Experts of a small language model: a shared expert of 128 neurons.
Below are experts of layer 6 (counted from 0) of a mixture-of-experts language model. Rows are named up (a neuron's input weights, with its number), down (a neuron's output weights, with its number) and show model dimensions 0-127. Each number is 128 + 24 x the weight over its row's rms, rounded and kept within 0 to 255. Numbers have three digits each.
Before each expert's rows: a language model's description of what the expert responds to; "mostly gets" lists some tokens that are sent to it at least half of the time. This comes from a sample of Wikipedia text that the model never trained on.

# expert 45
Word-internal pieces like ar, or, an, er after a consonant, such as co-ar-se, Mon-ar-ch, fav-or-ing, Oce-an.
mostly gets: "Or", "Ty", "ei", "Ar", "itar", "Sour"
up0:130126115141116075110144116129110147161128164142067088146116180146140161151142119131123110119181202100100127125133111111102174105151145137091073109139117167131125119181129207158154132112135108114162126109117139144138144115106189099132138109173130114105116133130130137133095131118100150135111158135137135151102143138142080123152076074126138090119118140095156136129132145134105114125107
down0:149162136121131160119144175141149149136143126142141108129138136171094129092142124163140123108077129115108150164117154122124083086138133141176140076153141125148136098116082099095110138148120140137151102105161126143107134108129154089132101146153140104140079108091107129129125140127103131139120133129111122184128138126169105118127171149143074106069119142099129102137164131069126145120157
up1:144157127163127146112107116114141112168129116167142152155098112163096083118064154111108153156094085157122134166107153120102122133096130109128104138157083114091129100077116133125116116145109136128136158154153127138098197125109131141102134130160136117143146152099138169141133104145169120115130098091137101151129144122064133159157170144149122136136137159174127121170134128172115152090132
down1:093125099102163130111161146133168132111162125111122139118124081148179126090126115120120136118107128099131083164095116158086121099093182152126088116138150168163153163158168118103128115129109133146166140120098140111145133119141160157136146082109096117130097082163165127141116151103123115118142167130114127147071119122136129112111114141109131150105130156124141141096122186091097134125121

# expert 7
Commas, "and", table pipes and digits ending dates and years, as in "November 15, 1978," or "in 1822," in biographies.
mostly gets: "century", "but ", "Victor", "tre", "Jer", "\", "
up0:136155102121092168122123141128150141113123106145135128133113140119104129124104116155137122142110133126108130138156131126139108096092113157123084144128148139086146112102162134161129110118137145148117121115133151101129132122144108105170134147091118152118087109108104125131115080141084180128123139170099064152135145145117118144132090119099144104180117123138102072144126134119138104155108
down0:110174103107133146122135143105147195138163112148143132115133111151165118105101104104137102126103127082143083170139136131110120119162129145148120102147134114132105066090142118125108146094093102122102179162114090095128131123135105156108113117110150144160117141122090142153115130089110127147128101171126129116128071137150147071143125165104117136129125098140111127091109145104117130126129
up1:118153115135092099093187109157152094152112106114152130142169115164151070120124130163139096134079096113101132123094132108132116160116110093170143135132126108119140104083128118155164123128082145154140132152151098129149132121117103154071115158094120096138108199130156140144165075137121112142144072117109116117150128114128094100111131135171131136094153085094148154137105107113126151136141
down1:157172178127155113130123169125134149137121089131112122120101154117141139128127140103184154144104144148140111157171147107103112146093113175141148099118104101144115158112126158059121156122142131145168183076133128170102113106151126169110165097138149135154100146122132135092133139140131136124143114109151103153101126125118116166125125117119147100117150144121117091114160127109103135093161

# expert 6
Commas, and, periods, slashes and line breaks that separate items in lists, tables and dates, plus digits in years and fractions.
mostly gets: "District", "Pi", "Sir "
up0:147116122109113146162116166120105159103123144148112164125092177125095128142178120132154112108192154094117098120133122146105105121099124075106129157149145122153091130127123129124105108144162159171136135113167155132117101179143092152134151118099157156159165124115147134115098101109104154150107109104107112166131149093089158151098120116105155139140155127144123145127078113133137107127126
down0:113169140096150160167147156145158143162119128154134123146147127115139115141097095133137158126129152141131112144104134182126172140139098171092118134149128073128103143098121106122135163139138134139123088136148142080111148137097134123087078152163148114150108080145131147182108106101108094099117144124111121173170159140171115110097143180116119101106112103136095126175141129085143157125127
up1:104150124119136123142141126139113189172099114144158117136115097097129114105108115084120101138132138172105108151079135127108190217105117143128137137161125076135113135128135100124139150126108163103122122135118136115135141130128089120155090125122122132091137151137094162142097124142127172128089111108095105112138115120082120102124145121115118163091144102117106111166120093123105102117090
down1:097184126080121116137111162120131167086158150143061144122088164166166117107114146155129119156147120120099120101137081111174131125119134136157169126133110131088141139134127136141099119126132103129151191113086117113101152155142095116160160154139090134124121109142072082109166177126110108120084134167146132160115115091157152170157116111103110136129103151092137111162133108079131146047148

# expert 19
Short word pieces inside names and words, often after per, Mar or Car, like emper-or, Fergus-on, Patag-on-ia, per-k-y.
mostly gets: "on", "ufac", "typ", "or", "organ", "pi"
up0:128135099103107110133124176136114146107149123156113137130103129132133153148111127136109068143122126107106173159129100183125147091087123125121103148133125159107154144124110156153130129188123105121136143171167182123175137134096131129145135122151181101139142158100147115122133114126153108122056095089098137164111131108070124128121135159130147144113081097085181168106096100116152153098115
down0:139137083143119122106132154147152180142126109175153097136112128147138142167165110112119106037159149096148144132169108135142087122135143135099086097161108080172098118083150097118153148114107123138114154161139115088158123118143128102107132143117143122139106145083142138148159135122129148101130133136120176182101100099175108142123149154128168094141111120128121192131099135118108109128127
up1:168117154140130106126162113102124114148118131153178137138151118092171083108130170092090131147120135154099151146138133087149125150171159151171121118176138088106104063101151118106128134116092154133102111098126152165111121117108132137164100126124104134100135153138114135161121123115143140114139112104147124147132105179128131147148189115139131150135135114112132088161142160119110195122136
down1:134124104137155117115140119117166131135123150123089125088102165153104142127090115107131151149116131143098104133113099166108123157163105172121168147125135141123142100163155135110085188169097152124171108124075143109115126135155151135139111075107153127132143098138145095169090157129115132129121146139141132150130149126115143118155155116119105131121102130112142118073156142101135147084130

# expert 61
Short inner pieces like er, le, en after an initial letter, as in a-er-ial, unp-le-asant, Ca-en-ogastropoda, Ger, father.
mostly gets: "Ger", "emor", "Mer", "ser", "father", "Rh"
up0:117131106098098136134106131117119113099138115109158170150092217140128122129160128103123106162165147117104151154138106099109124119145138108144103097124097149136140105149167214134137157079145116104171140109159166158110138113113116114124124107158102174100117137107140130164127115152101152145107121112135120166157118127112118104099117153121143163143101159139156144107137130109149125148136
down0:092124124165115160158133171161161128111152092129119096096080132138144085145136126121135123124129158112166137143117156103122175098150182122130070116122170123151157099130074100054110164129110133151079108128126178133115120145135136119179111142111165145113101122143115172128086114151130102156137114156088092145152142134134110114125151133182119106171143131166128118152141186145124152125117
up1:100156121146119210126109143150140126187123114130137143134117102151118120118126125103104111143101131138105154149125147095100110158085128104148141137130134151078131050090135097126091131172121175091126147131125125132140162114123078130086133117120145114085142148169115133138131090104146100107121065107145151143120133143102130154156089118134111100161159121132115144146147149108132113143104
down1:126098105096103110107094159146113137133147163151120098162127155152118139143124079135151148136134118150127161138140108113136106163128121091110112126137102139106164119143127121131145139125145115113189146179140128186132111188114135102080103112134116123124080084150173123143105183149124142144122157105108143151152139127142125150154165075118145181154142107136158138141123131103133181132117

# expert 23
Words or pieces starting a field label in dash lists and tables, such as Labels, Height, Weight, Type species, Date.
mostly gets: "Coordinates", "Apps ", "MPC ", "Candidate ", "Date ", "Genus"
up0:165143080150179109183100102122128114138148158148115137140101131099107137134118121103129093125126111134091144160137087118105178118143112106152153105198114086127116168157176175104136151123092165145134135078128120154151157093152127111148092112143128163087122123146144143139143128122170158150127120147134110151118153098111104156128150122112126130134094114130115124176091140104126111168157
down0:095150143104135103116147147120129172154129117155101123104108135092185092118146155131114087128091159130142121177134170139175107130146138121150124130159138106146121100137124119135101115148094118158109144142132114118102180079129139118144137118116106116175133121157092143164091134131137115070138119121097124115171126109151087143110135114166106112134137126071096145100159160125087147157148
up1:149077151096129146136145115153129137158090161157150140105113127134111125108116114099100116148119078176137092151131113113102095130121102170149131142164114104096165099082148081131129129176096165120124107123155134131143123122117132155096080162153153101119153160171122162132158105146111108139118077112176139126142132139172127121101133077120136147124156112114153147151134144172137134120128
down1:097138132151089110153135137122104132139143136152126095102093132114158146127134108101102115138147095129128145171115142147118132159140101158133123172131124146132134153127143093149096177132146162164152150134125125129116100102127151170109133124158119114092124134109124089114075145096101175118138102152070105110108171131105133119153130139121143131195151120113164153098152149167105107096128

# expert 16
Table pipes, W/L result markers and "the" in sports results tables, plus topic nouns like film, battle, album, station.
mostly gets: "film ", "batt", "Battle ", "military ", "album ", "station "
up0:138145134119120121138127159155109125139168132156129115147102118101109129111103116153160111105105139092095123126135097141151098097129112107107132125134111140107141111115177131165085131147117112189171157110147122152123131154133123169144145138113139133125133113104139159138106130119132096149109097131113132146071164115101133179086105135186168152136148094085124104128130107169139087094132
down0:080129113114139129114162118161166150140156062140109131092113123128137090111115123135124146131122105105137152134087121141103143095112134143127083140182099078137146096124114137116115160142157055141122120148163157160131140123094150109141108165112133121158089139084096131136158120126175131101141167156108145192134150098139093127132154132138090106134147100158110109158110161131073098133169
up1:154107158138113128123160144152121087175085100158137117162133111123140103122110113096116122124095131150101146117117084090109169134111126120117105133134117099158121091104116100124110142166095138104091118116115129142168145145114108155133116148124135159104145157135108168156143118124132104123111076139185094137115114162117127129117107109106136137135184098131161123178177148117128148150131
down1:124106045164112137147097106111120134129144149132171099120135157158105138161133103099112144109139113138120139114153109147113121141111156100080120148133118152123130158134133061121101186141131114157128135134107156128096130162106141109148126122127129083111139086137087117115157123118164156151170115145119115180132132144133130135157131111167094127167116146128153167133182142112131123052179

# expert 33
Pipe separators in wiki tables, especially header rows like Season | Team | Overall, and election tables with Candidate, Party, Votes.
mostly gets: "Fre", "pain", "oot", "mix", "alth ", "Labour "
up0:179135126116095150142105134152120156130124164116142141119124115166152119173146144158113102104119117064116121118136080131129099058145111116088104147151144136128137147115132144166088125111115154136154087108181132125168116159084133116138137111137145164084122150157179134115144082121105132138093099128101156136108151127118169131088094128109123161163121163133149151111082086121123133110113
down0:071156137147094104128113132160135169116177099161132135130128142124143126164112156134110162087108153129135105172138135142090131134114156096129127125108138110151148103142134056145108140117100090121115110132140131102112171119147153126128124120127114126140133112119158109134143083124126149119114152161119166159071137088143090115091133115115138093118185141100080145110109128104131121135151
up1:093117144112113140129170116123092102128133172103129080077141138154157125135197106108104116093153155154138131134085144154127127168123126114106106153176122136118154106132151112134111107172089125103118116121099176129138106159112135108163116140111173097104147172134112122115156083112159094146138092140130132147128099146120109156129149143141102116128106120105148147186126121112147091110137
down1:093143113110080143142121131078087167088148124120191105167116090102172112155100157098114120094091114109093185162153123143097138100148132156168141093144119114148127117119144164083121186129136131136104140098085126115097137161110153127104107112121118119134159114126108127100133148113091132094106134152090121095164126146101154131154132125146152146186107142139108103089165169131137143124110

# expert 39
Articles, numerals and quantity words starting a noun phrase, often sentence-initial, such as a, A, one, two, several, This, In.
mostly gets: "two ", "three ", "This ", "several ", "some ", "On "
up0:119136109102092113181101152167139163123106140111149171134150142148120110098104141184128154132125108085101121152138086104100140116113113151075074139076129141093099145092146152167105125154125115098165093123125106158126114124112160093156151108090124140120120127154110102155096147119173140139139145131098170170138147136121098126119112110103166136138121147113154152143151091147100095132135
down0:151170174121140135123132163136165136121124085156099128101137108135152137131125181108153183143138154127171172149098091158110138110168135147141110131130119112135135120137118096094112144133140123122164147108171144110087154113108198130143102108194140038127110141128162150108119115148120121133152110158140151110120113128131101136081137164157100100101107116153123169165134137132131148113122
up1:148122141150181128152161109145104138136156166115164160114115107108117114162122156132110123145138135132096093149143129112153124105090114123133130157153127104141134089087146122118109117145093150136121171117117133100132121138155125106099120103132154134123169168133100164162138125060114112115122102112165110109153114118128153137146132096161104126119116084125141107179116105156146143108130
down1:110132073108109137126104157111150148090099128113127128110111152173162127132128139104129129133127147103134148123106149117103168136172088154112114134124127146147126147100131116098156184117139090142148154107125146126098136119127153140115140121138099130135138068137148135205128180111122135105142108171068143153130101139145154141180172148152129070149086126106116114128169117126126137038125